Experts of a small language model.
Size: width 128, 23.8M parameters.
Experts: 32 GeGLU neurons an expert, 8 picks a token.
Training: a variant of Adam for the experts, 290M tokens, 8844 steps.
Below are experts of layer 9 (counted from 0) of a mixture-of-experts language model. Rows are named router (the router's row for the expert), gate (a neuron's input weights, with its number), up (a neuron's input weights, with its number) and show model dimensions 0-127. Each number is 128 + 32 x the weight over its row's rms, rounded and kept within 0 to 255. Numbers have three digits each.
After each expert's rows: "mostly gets" lists some tokens that are sent to it at least half of the time; "comes after" lists some tokens at least twice as common just before its tokens as in all text. This comes from a sample of Wikipedia text that the model never trained on. Tokens count by the router's weight.

# expert 40
router:163167167087111082174156155174170078136153088065107158088181172094093094124084082157086150168132177122107093107163168172082137163175087161154111134098126146082105135080151128152118099132135160100120180121102072116100195114116123086145153126158127179157154144151098121144092061111144128106096123136111077183170169108119127130143169097099073098142143133104181126100159159163109161098122
gate0:096151123091187106094076066084121172104158145110168148129064117161093113171109138128159115155157122096133153163083077100138127138145149144146113113161136142101084059104111083150148097163145161133182101150115151122110116078103087109086112051117052174116099123128144131159128096165133102111114037124168076119101096145086177063082150117115087135113124154141129164124143156171138189138165
up0:132158097104162108124065146097152120105162138111137156105085138163111080136065128138145130191107130122124127136149061137119136135167129149156088129138122145097113055075143098172100076126165185100153125180064140084091136059083100096108137079129048194151102103129100157201106073144151127103124095100133069144126122160070177094108170107123072135135113142127135162104154150140151159110138
gate1:146132191135140126158102156103150139140083139113174127115223154147145130068090078123150155197120141159106069061153131150060175144144130112150111082118118125100127114118131128180099115071117157110146158131100056149109158118086133158108142081137059157130138107099130178167146130054127083142098140138103085177121109094119146166093206126138107159122153115150144122075150151188129137110079
up1:170122169135140105199172140093164129093100068105148168124152132130143116077149095115172117158099144203167124124164183161109187159164099130076158083153129097158152147099148188157104112106154133118085113148102074165098171135120156120127150076150143176142193102093094081153130119079049100135116200134083143138102148118107144110100157135133109139105168148104123091183156144152142138058125
gate2:113139136189103092122117140141124124113138157106093150158118138136133145095126124118171150100168170193183077134136170124073109152142135136020130159130123136100119111124163161119171121170115099130133086097127118153147094041124169133064081069179108052140195100103143140134140115090160134150038098116164160157120118088107135062146103076120133149140140139143136120135136111129111138065191
up2:072120111102183147115100134160107148066159160195136114128083095151126172155105154153100072111113056086075168162093107092172152118139112136146145140126132161153125135151113094118087172108152189130144101156136171110128112121167084089171166162119138162109072141113114086079156168137077117196164103128130112053140126178150115155108098175198152099120112145117132110142089168126112177152070
mostly gets: "\n\n", "==", "\n", "==B", "s==", " =="
comes after: ".", " |", "==", "===", ")", " =="

# expert 18
router:112067081108111151116179179133127109151147100077087164093132142167088117143105173114157097130130107179184168154148089176085158104179116072062182120143100144135091162112085137129174105166176097155085177101099107160130126160117140103157152092156102116159132187113114147124152156109078152188080140167098076117180179170132164132146152200127101152133123142115166162109087156147131096122130
gate0:147111126097062159108172179116096135176108122125093174124125158166110216109088172099096165110102099150141118124117106138149140104153106107120156086153128140166135144162149164094191117119161110107171198092114095149092153111151125138172174079130133130141149167142162120122121163125101195135061148195138122124162235132182145090143135157109123123121152167146137164161167133131175118053166
up0:094156136168211101130088077130175152076146135150181086154128100068153084138167087144147105138131165124100112130150187088135128142110141150146081179097138110079112107089113084150089173151090172133096072170156161104164090146131123128084074161144126143107134106135115134099145091134159048116188113069111141114088060109114104143106135076130123108110090096095088128105114115109074138180099
gate1:165096068131088124172152182076140073074134100086100178085094164157106116129100169097096155066094099167107143123144080166118153108143080095117128105108152156136123085163139187122181108157147165047132115110124140155113179158115109160117124056161120137173151169148110158136172142109123169133111185142104182082125142123124166160145123097141079154189137112129154142128159096095178102105177
up1:067168175140155086105123082169093180176128154146171086152165106112143107111130089139180102166127148104131129127110188104120085160126186169132114145145099058134140155075118080128090130088148103201111125134118100086183077098132161098144138193059114117084115100129137110124071126157124103144151066101172065155125099151127106121120118134133156076096136159113118133102086171168078159160108
gate2:124113075163126139155222150045169177136120114106080203077141168137076104110147159143189148106140115179126166140115076133100201095146118103111109118124123146124099118134110125165144133148179110089094145159110146130167137131102137148139098121164097120174176182124169097115186125069142165136136142137133171158118119085103176127145135126135080137175123146099146155057107115153106094109211
up2:116091086144109158156156179084164142121147121101100192086138106131086114164175136174170107102177103147109117127126074167115144120125080113142127101125122174138126125146132158167136139155149097087064103193149151141145119136115141139119070164170103131163159117126122111098232136038130158137113164124103174134106137095061162120128137079131057120224118101139146138080155108130131136137184
mostly gets: "In ", " In ", " July ", " from ", " June ", " October "
comes after: "\n", "1", "6", "3", "4", "5"

# expert 11
router:114152118177109105140060131107113176120162152143108143104095118152104086165092147124153146099124139144183074094144204168105152176114146166121129106096106185060080085158124090148177123157146184156160156133172137094169138124155155088154088091142110114108093164160168116147133097083094110105112098080188116145073070099118162141121142094150124093153149172143100155115165137078057161179132
gate0:145144098164056133150142139093144127154114137118137187120159147093170117126143146145144170141161118113094128082067126131107132154144113114139117060124077112074115109189096184134171165083117176123113106150086130148154135128107140155206083112116127143078116102124169104120127110107045154089099148070173133112149092159090180202090076118107129134073181108143092182161143082138139109109180
up0:129082186075187129136148094163124124120135136118140100169119089139129133135152106128116081144119198121141164175157119103158082102144187119090152204129187162156145162054175094093073086126130072169129137164131106136051151158114093149084200159121149119170135127120078123146073141140180112161148130172083098146132184133127091079147174155136140123133061121118139086106117116128135129117104
gate1:130178128180145087098075126158144157149131109165135107094142052193071082089165168104223182098106099163158096126139105146098159092051118198120129142115101143119114097107182129135145110154152147105121124109166135119160110164154162132111074163101099080108119167181151141152126124127169150071108104104127169118106112088151170121150129089080088099111134138131130131067125160107107111191157
up1:159188109153124130085162156077170173085067165186182100140135133122127119110136180168142108097159079121102135112146114176114157089114099158133130123103129157139139097100167176189082091160134138079154119126152129078177129141064154125085137166062104074149142174072140200141138110139146117147120093152128155094127110147143162176138187126137184121067118082142138094111180125160103102110171
gate2:147119182066122141163147125123173099115203164126129121096111118147097217184100125115091127138095138153177134091081079156123141136162193076142136079160126148119120102153125140107126099164166079130093108110117129124158147151150111066149108121061189093077147139075083139143091139127050122088090129111136145127169154156182107077142078093173149166152097120153108132130122088149086078108128
up2:081104109131162106095140113177068140124073100100158117166127089104185114077141115145115099133137095088058149150132112126123088126128122107111079147075121123122177187132108114102071189095062180130118098134120074160074115126123109202120196176169101165151112100170100090097117149149156113191167154171116107101133144157075116132064164156122131109070167097102155135129111133119153155131114
mostly gets: "==See also==", "| Party", "andidate | Votes |", "| No.", " ·", "- Order"
comes after: "\n", "\n\n", "-", "|  |", "|", "C"

# expert 72
router:098129089090153137156164109089121176077071168137096158128083142117082078095089170179131095161076102134117164151101119125117176086154085089077188130155095145162107084105174152133119107111157091067154165157084144105166090114106142117180151081134099137121097153098152115158105177155130153149137120106144089154135161168174187146150106167085108144158097156103156096107091146174200107159150
gate0:133160068159101154126135184139219130060111145115160096151147158067100090122096157120129131143116122170121175126156160108164167126112129079124165167105103110106125112152124136103118089114101138089159160099094158073149100086078190124144132155134113116057092156083128114124075173143141170158140148106127105154140118130170152151148059149086118184097064135132112066090161196152171095155127
up0:155088166123177057122110075129073122126117068136085192107074101207146160120150121111121082134139091091137082157093069123080099108138075183142113098172128150198144153094164150148129148159123154137115081157159110192122107167168055108095134074134139142170142134154121184125180114148071119119141102125145174103078121112114097137114168132143115115123177111130124127167099108122092170107119
gate1:127103094098128168132130136123117148132087088126072169073090116131090131121129162210135117171112117142093137149104087202049176109131139100134156157115079145167095114154177138166126168209170150154125134192097144168149103118101145087184152064145123140127127145116055119151110131198097150114161089105143087197134129152110146168125115185125096128117114087125167128119106154147163077154142
up1:181125112108147203126123120150142191199106104148067156093134048111132150121147138213100155142114151138114111134110096211046144152120096124117151157086079149167086141173136105167194156176135156116126136150107123192137119126104154140164099083124129123148137132124068132167111101178118134116168092076123124195143135137114143135106139167135081117075149068119153145088107131112099109152124
gate2:163144084110091130102157118082096140064134192090070124118176171138085124166088157152089108171120146204154121137130125090162180104127112122131151117094145080131092080108148155120146103119123083118139132094121172121169080101109116108152102044133154132171142220088163111146122142136148143152209075159139161146164161087170166122141152123111093109067083149114108101134112171142141114102168
up2:073169141148165137166175104120109118096124112096101118188069141114165144143132110124149107124116125141071130133060096084129083152162196104122092137127105166172119121131107127121106136135149099151174122150110096162119159144129108153163149117118092213126098093078151178124106144179138114081156175142086048140198131159119095107103109176170192172181182122117157144130093095140105101058128
mostly gets: "% | ", ") | ", " | −", " | +", " / ", " |  |  | "
comes after: "0", "1", "3", "4", "6", "2"

# expert 45
router:175103151119131110150162141143081096120119097086204129136131142098111104069116066134088128127111136142110079149158182059095178096067100164132125106152189083060110114123151156101049135125145130147156114111165098129136133197096142134097156134092103093149143139162143142142077160161168086143137161124117146197161158095160154120124127095096104086162169134136092079172144185149184169126139
gate0:124223103104102118085137164093107106156084127117117131130117166151107101136121119089118152092123095131217138127160086097170125127134103193190112094131145100163173098073148190144105057154122112081171178113117108113157114115111140132106137068084097153148113125118066144158160115117135168086143184084135162155100087120154181196164116107115121207137096145166136120107114148124172143106108
up0:128227117097115120078131156090112126170078125127104108145106174154113110116125115100109178090120097128216134144145096103178139116130088180188111073132157104160136099093160199149112057141121122098148185109125128105147111117110143113109129045093103158155112144107063140173169101113151165077147170072138164154106096113151165180174127112102113182124098149157145130120130167127161132099115
gate1:187093138168163160183148117150091156139144090072147096178122083178127146083155077142104087137124100075071103096122160142121139101106137128148121156140072132117130119166106086117103140116154098184145154172140075158065108171123128179155113199118091144144084116163169158095106118150103115139147136113063135143151164156137152097048202126184127072166166156119114142160113141108173105106121
up1:211139141189130108195165135140093120121109058084153122148106102180093134076124071130118111115113114112111092110148164112125159081089113163139133126152076120110134139165123119150110106138170105190153160161135095130075110162102164172145072160107101149165079133152152169117107153173116120106138162094081155167117150097150160104054161090149108105170194186147122107175152166104186137090135
gate2:148084112088175178101146133149103126110172108083187145134140093141156113114066119162091088141122164147089130174149175122091136124146108100104143163130154143099180118086119143038072126138118082157149111121127089143064211181141133086160174172145101113187110132163153097121078137131168113132124131153097098157132169109131166137119122152126176079111134124040092109168122160083168160156147
up2:116138156144110094166120107125159144167103158181069106129123137085131177157194153090141159119165107083156146093103097142164093136133159128113138140086042152173104139163120088177180145120125154134065127140116146128188032087148130178127079088119148148069161122107096133143163103122087159135111119094117142083109093183097071114129141145149110158130140118178158165083112088158060097147104
mostly gets: " (loan", "(s", "а", " Railway", "и", "ل"
comes after: "1", "2", " (", " / (", " (aged ", "–"

# expert 58
router:118135148125138111081124165091117135123135110143156105099161094164116141126167106145109167129118116084105141149122158091150113084082081195168118103123155100144079085134185160185116168121188172095163143085185141139144074148130151154072108119079097145073082144132179138084150178177127137097169132112149144135109196169148177066138112104105078114182119166160127068142093167169177100126105
gate0:177092158145107136102131128098087203142128078123181140130190140177114154134161082167127165085113116120114096135113148116099145107118155198144154109169097094104102085117172145155091180150226152135192166114200127118170093107152146179095115072073086136118093160133153177150140147144133161096191144139122126149125170153123116087137144116084114096165145193139139067122106140148123106113121
up0:070173136078155072131138132136121034111116165121059127131074141050112066126093114103157130148142131125131165126133121105136091148138113092146042126114166148121145135141112111060144084114075104068084084140083105134089143152105102083136131187158144092162134108160124130123168107145129147120064139131147163131111115086165145189099117109138139154093089106163136188116167077128111154117187
gate1:075130119152178226109107110106154124049130178170138136143140123142115132140174159083146142193102185120123193120144108125146228137101153097159105138082189072158119166120087175140147086143104125163139130130114156128131144118171128104127120090096110130107134165142077120164119097155130131116170139169126186133162141169140117138166156107114111128117057148088121112135152065106129090204159
up1:155084151087118046161126132174116126195154125111114127111105147090136109137104127162153116095153109127150061121096140145095059151159130137072159138146083202125135093113139081096142146127095131095076124143090101118129132111092132143148130185134153081170154087150126112101113123042100148151072072101149074130098104076125118133097118169146173131087211063135131178116126138136108172080098
gate2:092167129156147130147066135088137121102114118089099051153158062158178110140158137116051126135107151115077115074177166152096105145146111139112131185092104135055113075177152146134110137114146141120153121118179154184181128200221137106150132066120146105130058105122107102155093106110127116091147073104166075117129148133107138090116132155131127127174135130145122111179088124116117151093089
up2:116144125172073098103124132081102127127106088104085094138162101163156086145128122131068162108085112106075105070142189131116097127102090154155117163116132116074098058161172139176130149125148140078175149110190145162170098206176168109122121078087107076104061124110187134163113164140142115072161112106161123110118165100101178115135113108100093101199106155170123128162109128134138116113101
mostly gets: "; Label", " Motorsport", " Racing", " Chevrolet", "–present", " | | |"
comes after: "; ", "1", "2", "–", " ", ";"

# expert 122
router:177111126165115096167135105092127120158114130125165154124159123116117148115131069128147167101073136182162128136112078082162149103091047157138068083152174093172111094127159157168163079106158110091136157132162125164160108169088155170073075123093106139144111140089150128172197105100125139109145170103105152128117142120113121145169112078117050192166090137167114148158182109185155096111169
gate0:154076141180101166105140150117185146113109118131100155120099139135138127153090106136113114133158111089173074118147153125155164118120044100104171157141123136111120117140129106125120155082117173121050164071128152124167114073154109163137098132175156079168129104151103131182116155108197127083118092138153087103099133072098061112158139080049140082144130126099144115039154213113131131138108
up0:183097144183091132192128076091113128163106166129125180108159139155095110157126097122135173119111141119177062098087112098174146100120113113138101117147162130166111064124148130164150098120153147115096185132143141179194096155118133196089057122125141086116132144127113154183152088105120154097141132073129120135086166125112115145192133082077057128182088106149155155107182084173125100119166
gate1:173093130132149085208144070092107116158125134099158165153179096121126153118132061094121161094085175172144110130081078103162128093141188130143061135153147113143155093138125121146172079140179103148140151186144159183120109167097141171113100114086094128141150152103116127192136063130113146126151159098077133120145126138108102119147157112093072167166084135146137144144193059162164093125179
up1:151122138113136102198138045100119148154107140095158150152213077144129146146136072102132153113097157169139129121081102099148125119138163117127073113144152097160138083137114129150163063142190098180119143170166171186130125175088112156109100128085090126159103125099122112207125083134088183137149156109119137146123120143118121096151122147103050142175090111162114144136199072193146104155155
gate2:186152129140118120192139087084099110163163093069152145130162095141168106140158097099062153103102153176162131109094096114174104106133160108120123167122144150158158076131088152146112067093123084157124138193135058206106131221103124167103108138117102152148104149129140112181121075055080122154140114110123125107130147115113110104103157119119066162131087111126117153171159107167177111180135
up2:213159144160082122155153126089112083124103131087148148140176146130147109126125089131071181098111120166136094076065089084160142100135153131158083088112176119162116096111152159162144083133118098098153128135176104147183113212088175203103121143101093114115112170106126088123127119097115146113174157128127162144146177139140126146134137117120068166162074095160127139157176087175201099165139
mostly gets: " | — | —", " | MF", " | FW", " | DF", " | –", "| —"
comes after: " | ", "| ", "–", "2", ".", "1"

# expert 78
router:140144126091129086169121167166181083132130081086079167078190168159130162176110101100059122189117160113116163154119129177100109153127074174115152146125159112088083179134128096166150110162118168091066159153099105109107177145104179095177141148110177167085103157144145091140148072136126139112165137088140091168113123128142137172179148091108083086170135147091152111103117135089087158154123
gate0:180175168094141109127181149127159080086080119111080137135119168112098112171075144132119101103092094079127156135153123151199100138153081159221135128189078135091125128111146121162150077116071160089111133167072104143134184076083143125122187126148159118090125140133158089082100073166140165128118089152185149153100135134145154153103082103124080109123146127140144152160173122131138153088079
up0:127114122081198116110117092162126174144088136124146128106080128097096142148154119084137124156170121107176102131074100088105130142142159126100206167117165142131125108087131081105111112162172123170112089153120122143083119212158083152138118145147129185108111147162139162123106129068103095171142138122135023114146131191124133071152162169165170085104134112079110075073076106133089129172139
gate1:128150175151113143199121147156119123112146100113079141150131103095140138120155145158148104090139161152143116091140158129120143185214112155025143110108117156169114176063068128194147141179083106097136108143169078135088188079154178161165124112144159129106175124101124116146127172098150103124116147145133180135093112080105086151099093159094148108063155143091128134141139153118054167098139
up1:113138143163135144175081134136113113115108114108117111130107140032143158131147124153188090079149140136123117061151181067162158187178118136077092105101118112133114122111068138140129210185079136122163109134130104146128142093149123130128160104189169120116190115093089165082069171116087142126121125146131146130099146104122097114090057179129169141072161056084147137171106139147097155134114
gate2:131071186110089132086139096120137128128119123139096171124117119144091149121093204086146178159143139199196087106148160141088196111121147143143159195137123132144129092120110115094168081126159133148062143125166154111146120081096184093140097072159138116189150075165115125107083115164179177131054109080139140141099112101166118153144110109138112118156065144097151129097185109169157112135108
up2:134125172109109103135142091134164111138120122149093178067119159147106161094074188094152198153091155199175131144166096134068162101122099161156174180154122106155125112130127137091165087130159145108062133137139117106129119103064164105152119086133142097165104087169084150113079093131148191136070141078146140157130121114195171164151090099166097125132041119130148142101178111151116113123108
mostly gets: "\n", "\n\n", " *", " place | ", " February ", " IS"
comes after: " |", ")", " |  |", ".", "==", "==="

# expert 107
router:119132159073137086146149149147190071111117086128120122077169182102091117179113090103113135162173171121093139168093113183131113149169053162132140162107187126094080151132128093159130104114159155103067173178101104187129180153091136097135132166117159208090123170169157094112149086095125121101117119071090060146125104123139136115148109111103083081139147125095151162092140141108087114122144
gate0:110201135146068144134146170162167071127137107119114088118139143123147105080129130115112102154097151193141139116153109203099104139157069141085105169128129115103114156128128113157122123137077124080085130116128065122175131175182113106141099173149186151172163096105070110178192139131142142110129149157060092088129082077136159118081168123057120149104169139166147150131097170067140155105158
up0:174120139128068154098131123113125135142073127145127154132086134095091139146115119110190195086106115102120105142123070065160102092084115125194082158146218112131165134080119139101103133155172115129096115135101166100142122097115174124071142137144133145144164141124195168096129149124144172086161057132132196106170183139156103092147070125129111143125097084091116083113176150151166071083120
gate1:096135142104154106160135095150108168128130145129116130110131106100176138086179146144163156101107088059098127126095107089132086155175114106119229203099133179154126135124094095131198180117121194162114097132124162123093135158150132127170143171157130148099070140176092122118147137122062129184157068102181098106147157170130168116119119134113149113056146067084099109093124128085113111081122
up1:120079072130138188062094133085076144146133174120174091192113085102098165133135141131081094151166153182165129117174146158119172101068183087088075122127101126106156124157168130095105141164102123155134103111116081140113098127085093163103119090108132091122187129133101127106100131070139087134109119166112087110088114146078112132078228156152146139147109137131137181137106098125130173179097
gate2:071139162101132112162125112147102160136156152146115139094119102111148141134182165141178167113080105078079114114062129138071080157205127120105218156085099181163125142147111094132193184103146204146134091143153128117093111143156128119176132165118117158157086115157114114145143169130096152162155109131144101106160179173132149105104094137135140100070189047119089142116108119099082136118101
up2:114199167111086082169133131169160112119141123129085151072129173123147120130124135120170159112060116123076127123080123132102082173245088145143173148109154173142117148093089117175156148102154178098137141150158139135122153102146150078160106176131113166171086121132147120173165142186139199128153109111118139135176168096158158140135066102106127104113158066135134092109131168118075117075130
mostly gets: "\n", "\n\n", " has been", " have been", " can be", "s are"
comes after: " |", ".", ")", " |  |", "==", "==="

# expert 59
router:125191123181095156172114092159171182085115119091129135096156165075146154179132133141157153142117121153068064086138162178089126155142163109146133104080137149098099131132087079167179171167155156155160143110127120138120155069158142166190099105159087144058131146115176164148106112088183137095174131131166083115144115088097150111102173096097113120125169136110158131065136168105079103128086
gate0:155156103172093118181109119116165151104121140125150124107116155092202102125190147118199158120105143130060082150143143178071123179065125074147109095110187123126105157140085067169161046158141086099124112171122094099114133086139185125151131126129111213125158112143131099146117209114169168133148153113113147138132102131136115124130184167146125170118135132118144152110139217124103118115130
up0:129191135170138103086138113156126140106113178070073135171125101076142170131133128134113094116139132117092149122203155183143094172151155102116125079158146093128135197126127105164127125136126115132094076139112144121133102088126133092147051082104090153141200113100110088069128139186153115170159155094169141129100162153079103110081124136144112129138130190085091110148190140102156079116219
gate1:150148125224105153147100102164170131167073074107113147145156150114164140101175165146170134138110125194162101142152105089120129095139105145132167094093108135115128109141159088182145111132202194127143149094181127176114112124163154188137098091171077142099106083150175141127115133081168130107180125086150143097124124102117179117108154085061145130110184159125111126106098162172092116059100
up1:149145168202106142169148111191167096161079100089104163134182167098123112074169158146136104133144147201172108176132079096152126066158129157157163103109137129107116134138160073183117115126209197148111162109170129157114117128166144196133122110152085139134113082146197138118107135143141147119175105076126139112137134138140168129120157085067136119097140162119130118115116160189088118061137
gate2:125129094162116151049162112148113116130070107101180146146121143148089181140158108094155160132131140119120160139163128174158108107097088170207126186159139159128160101098138183159184106159159167125157144078153149125152138152133112101109109100099072099129141082079169178127128154151141108088106144142180123113132109096149185132090090099098108136135121171148156031144132126200192120155191
up2:118155108168088161073157139168144128086042116079167161124145161129065165164137094105150153160129139120094134117175154183125105134086099169209143176134134176120120125114109146166191106135182141127170137059162142112157136125138101123148114109110065120097119108092174168161098140130174128091124123153193115108137095092175190122128110120096111118134165185131164066093121147181135133132178
mostly gets: "==See also==", "| Total", "andidate | Votes |", "|---|---|---|---|---|", "- Order", "==D"
comes after: "\n", "\n\n", "-", " =", ")", ";"

# expert 103
router:105077153097135149126135206126104122143161142173140196139137176150109076134132133126134139115188117126165160163132072072102134111149086121121117104120189099103153153181163105077081089147119140131101061127132178140158140098134111148148096129148169157143105102141185123101122141080172176223104132141138094142157115124121112090174053142184082138114111102141089155173161148175115140129062
gate0:059061082172150162112147154199065090104140118126112137130113112128167093155061115174094126119094102201133127118187140102074149107119103168159206106093166140128110111107084134100090107139076112134091116104173107160101109134169102158167140141125140108145146084132129099124136158124158088148116190147121037084091104124137123103162133099094092130144111116127083126174161162129099171177102
up0:184156164107085145140105071103191179176129169107173088140159121096126157150219161113137089146110164089126096110096147180158119148138179097100075174139071141097134142142124098127147176115152143149174160155107123135101156155108131107092131143138106130099172202179100161138122067124097156112135077124126153168172144154097136163078165153118164097128154122114160109053090070095126103124146
gate1:116104103134070139134148180116117096082103144172088190129178156164080072149059092119139130105090104179182161154131092088114114114118103122116115116166173120104104146111162129099076075155159103140129146094151151152142114111073141108101086081151124105153159146114183152104147148103195142176107120156161132127160133078171074104164073131166090152110085180144148144147132186190073095147134
up1:106167102107114134106142133168086147056106122146106129108152092147110085148086112125094089110104116153174109125106100143113105116140115169085142109138168158084114141135119123115060098154154115181197127106113135169088126102124156026137128095152125111116174200120165154144129139144157085157109113101197103069156120140182090103131075186158109166134094083136155127153085162152071111167207
gate2:203131144069180113135114142141132158088107157092136164166105129170124116147108219161128102106167128087109109129105120128141147126179131126163136107147138127139172076134131139127095140145061154116105058133086164150153147103100126140176147160096135174101147135128099156107084120092129130171106120144157106181170101119085149101157137172188153077125160051093010073136112121109160145147121
up2:175128128087124138122144164125146102095111156122166187140111158179075089112104171160135134087195122121137130161122094097136158079153099136168128095154145103140156099130158164107089118140064144079093054110091177106181123096088117145147147152113138172119126122106108159083096128087160196167104128146173161209150083110098154128198125146199142110110136077143061100140153135144177122107096
mostly gets: " John", " St.", " Henry", "- John", " Robert", " | John"
comes after: " ", ", ", " | ", "–", " (", " in "

# expert 98
router:167144114062109101173146107133157086079150097087095146089155167146072122183119091164184124177161139119098145095133103145081132157154103167106160152149110116164113138063119132189171122140166106104091140165094124112104167083079151097138180100137189100114173135151109117127093121168156183112171094131156149110149164105106079096133082127147081090096159111075159078178170141087137084128152
gate0:124131139137067073134162092147157108100118096043120090131097147184122128145127127099105140117133114146122146144166155193103099126117126169133200171106059145177119140119098136154198076102157112117084134100105129175171142112145130112158151117129198066190137113159062062129084103138148128100153127147117159078135114095128114102111102111126111125076142164114124064150112171052140108170171
up0:116101132104184135106138198114128147089096128140141106122030094146127120107128116139128112130081123130135187142172108134182163127151089138095106179205149098167158156124095204140102152167110065139142098100163156085091124164110130115080151126152138134133071123135118086094161160158114128141148150156097142084175097095108141119057068136116152184081100060132119108135153150096166142068172
gate1:085099132129168119169136100126108111133058102118106089111150122151117097133117106105109096052133116172168182174055139126182103151145126119086114125109129057133093143115125136118141110145163097135129089138142138126098131096076075109117076202148164085126151154155147060176151101156153082167125107114159143148094068125210085101151138132088157118162069156123130107143140171110135161181203
up1:156132162162121155091112155159126182185133147156162138145085110085173134100119181122133138158109177097095096151146124111112160107093144101180132095152131173081164114179154135104061141098107136142151154120123126123151119141173166137153155097115089209132088109100139171103117174075085118151091176115158119124161118185080210135092149106181148155127147112165117180066090101174126147078068
gate2:130092117188123107139148125151105120169149118106106132105157128148150088109150168124199166093120076149098067122120083130059101116156121134154173143092115101139065143113166104149135124154179157147123214113126137182092122079158185145127063131153144096137085161151137193197132126053176144142128110106124174141116122124117103120167161083148117113181076176096131184091122145106117110185142
up2:093140150105140155110105148111103145112097154153158141162088131094106190111108116124107108140119194123118185146141159134166162124099151101120059093166167142115182105164111128111059161099100109138157043160102123033152137164114099104127174122102090190126128126102153097071135157177081090132114141139151085144146084121165158180078130169155174130140214083146120095138126130164126128088098
mostly gets: " \"", " | \"", "\" (", " In ", "In ", " '"
comes after: ".", " =", "==", " ==", " |", "==="

# expert 33
router:165166165089172151161128082081178157104141130109083136121114105153139097157159196123103081149179189147069146099162108135132106175133198124160165167090103156072165107134070097127138072146163096193091095112173155124078130104127120169157153094116144160155112105090141139142111146127134116112142139136143150152115108144098091121127089179164191103108190061117089081142119100081115093131093
gate0:137168172198169133184134143089119189199152094164181126141154169091174063146193147135176142146113085159146096093139150095123064139110091137175058094123099184113131117151152103092097142087109137120110108119115062126125182122124122104109133108146087219153173116108142102112134110118168133154165168118128113144118105134086158130120142133127145164068188104152143129091149172102111147164128
up0:150182194169167114148145136081173166159162096125157121144121156107171096154156219115165099161126128161133111089167115126091067158140135110181063121102076187121124109157107138098117106104119099111092116104137074097118203121109127127125141120132078227159143086084142077162121127147154144108161177129130129111111096158073143132085128122124166183097184091166146085118127145100124126112145
gate1:123097144144180086206193147157128140156160126163112132138132094072119158092155151183154103111106117129161127131165138171160147112158083152130161202172138102124155147087095158097130106124123131136081170075104115157067112145111166092122112172101168131082131115158146169085144169087135162135132130151131142086177134132138130110134135099148087119131168130114196203140107172090131157087239
up1:162129147144173078202183125113156154135172098141090137110102071122133151105159159181169083074137135118162107135192130185184138153141122136160175190167111109126151132077074129104117088145140101160092152089109121123066104083120170098135110140112158179090133098143159169109110177130131153125172150161163167133186115120118115126118102083185127174128175131122166159153118176104102137064178
gate2:158173059119138152140090101156144096076108156112104159180103171160185072115108127116110081138171128105064195135116095104142173130126143105115164120112106130147107132093147083165142118135079116120132098150177144086163121108135084175161141095059120121150071149074120161170142180151116070087191152151165152149085155118142136160173152167154185144118160058143107075134161117125136102142095
up2:157115145142090128132175124088135128142177051117160096067172094142079179157159120135080168148119139208140129099155161132134097184113156111121151051092112097116114123131136111149111126108174158135133110106108099094080098177166078110108166160127152151141156134140116131123127101094153180172160125156135111117113116130101094059092094120141124119019137134139074188172104169118141130061167
mostly gets: ", L", " (L", ", R", " (S", ", S", "| L"
comes after: "\n", "\n\n", " by", " Mc", " | \"", "="

# expert 123
router:108120109208161092163069109120146136178095129176112131105119119086128105107080083141115105130096097056162134156154114087139048115106083128068177117154164129141166131107163142100127118095139166123182149094099113144071121155153126132111124182170131192079122150081174092101107156080146115154180120161154090159104095169136153166152143111133091173177104158137140154078157124132119132109048
gate0:171064164100085103115133116155157143186084098120162114110073144130094162139181176100116082131139132156123148117121122158160134173093120136097099177201114105115075112119171088153088182102161119128134115109092117161130121185172136107077149178166099128138166104140099170100127161131072080157122109206079076145098150156161110142107148151125133134082105150135070098145141161132163113056072
up0:120165142104169138166131112114099118128172139104109171148173116142127110121129106130097145135102164065109076097040126113093162096201189096169147113074131136140140160156085108136137111166113116167099095160156155132098135117096099156192112077078172141111112161167145112175158112155133149105130104057147167090160115125097100088132123140179124109122205066128134152167096054100115149184166
gate1:108128125135067135085163111142072108085130113126130181162131098152069080130131080083087147094165110164146082139106207145117144113165131120103153144149158105117099089124157078171107144124109144161175078121150205161127104151144125076091103161141033082187144152113181150087111141154163147136103072125180155124125150125163074117171127110141087095106100122077125082165139093127100108112154
up1:124149148111199130174069143145212141145130142118169080132119136113170180133144167168122117174058167097116176076102066137106116109130129130168085113103113155113149156197119192121160103134115109097065163165085087117119145150115118195170172140120202174096114101159072055158138088128093108113125132115088097130155146140085166120109138154143172142110160110145142144121110118135153104162111
gate2:104139139163137107115099093100132086147109095138093105109070141157100113096096095172139125079138137149168167153147135091158109101147105170161116108146155132193091210104149133160115099135164132105180072114083087126081119179106175155081143159178125151104077092117173095042074157149121141103167142156154102146106100138188124179149063138104144141184126164150134153139173125130143129075072
up2:123154125115107122095146072074083108108153152109158155144100152117107135149124112104110115138147137147145154123109127122185198142123174145087146128110150121196107124136103151121165130149185174139123089193151115184141153137138161078159168056077089128160129209062105129165072128137100130147120210110136177090135159160148095131144090108166091130146085162176210142122124080143135088100162
mostly gets: " design", " present", " cover", " information", " travel", " claim"
comes after: ".", " | ", "2", ", ", ",", "–"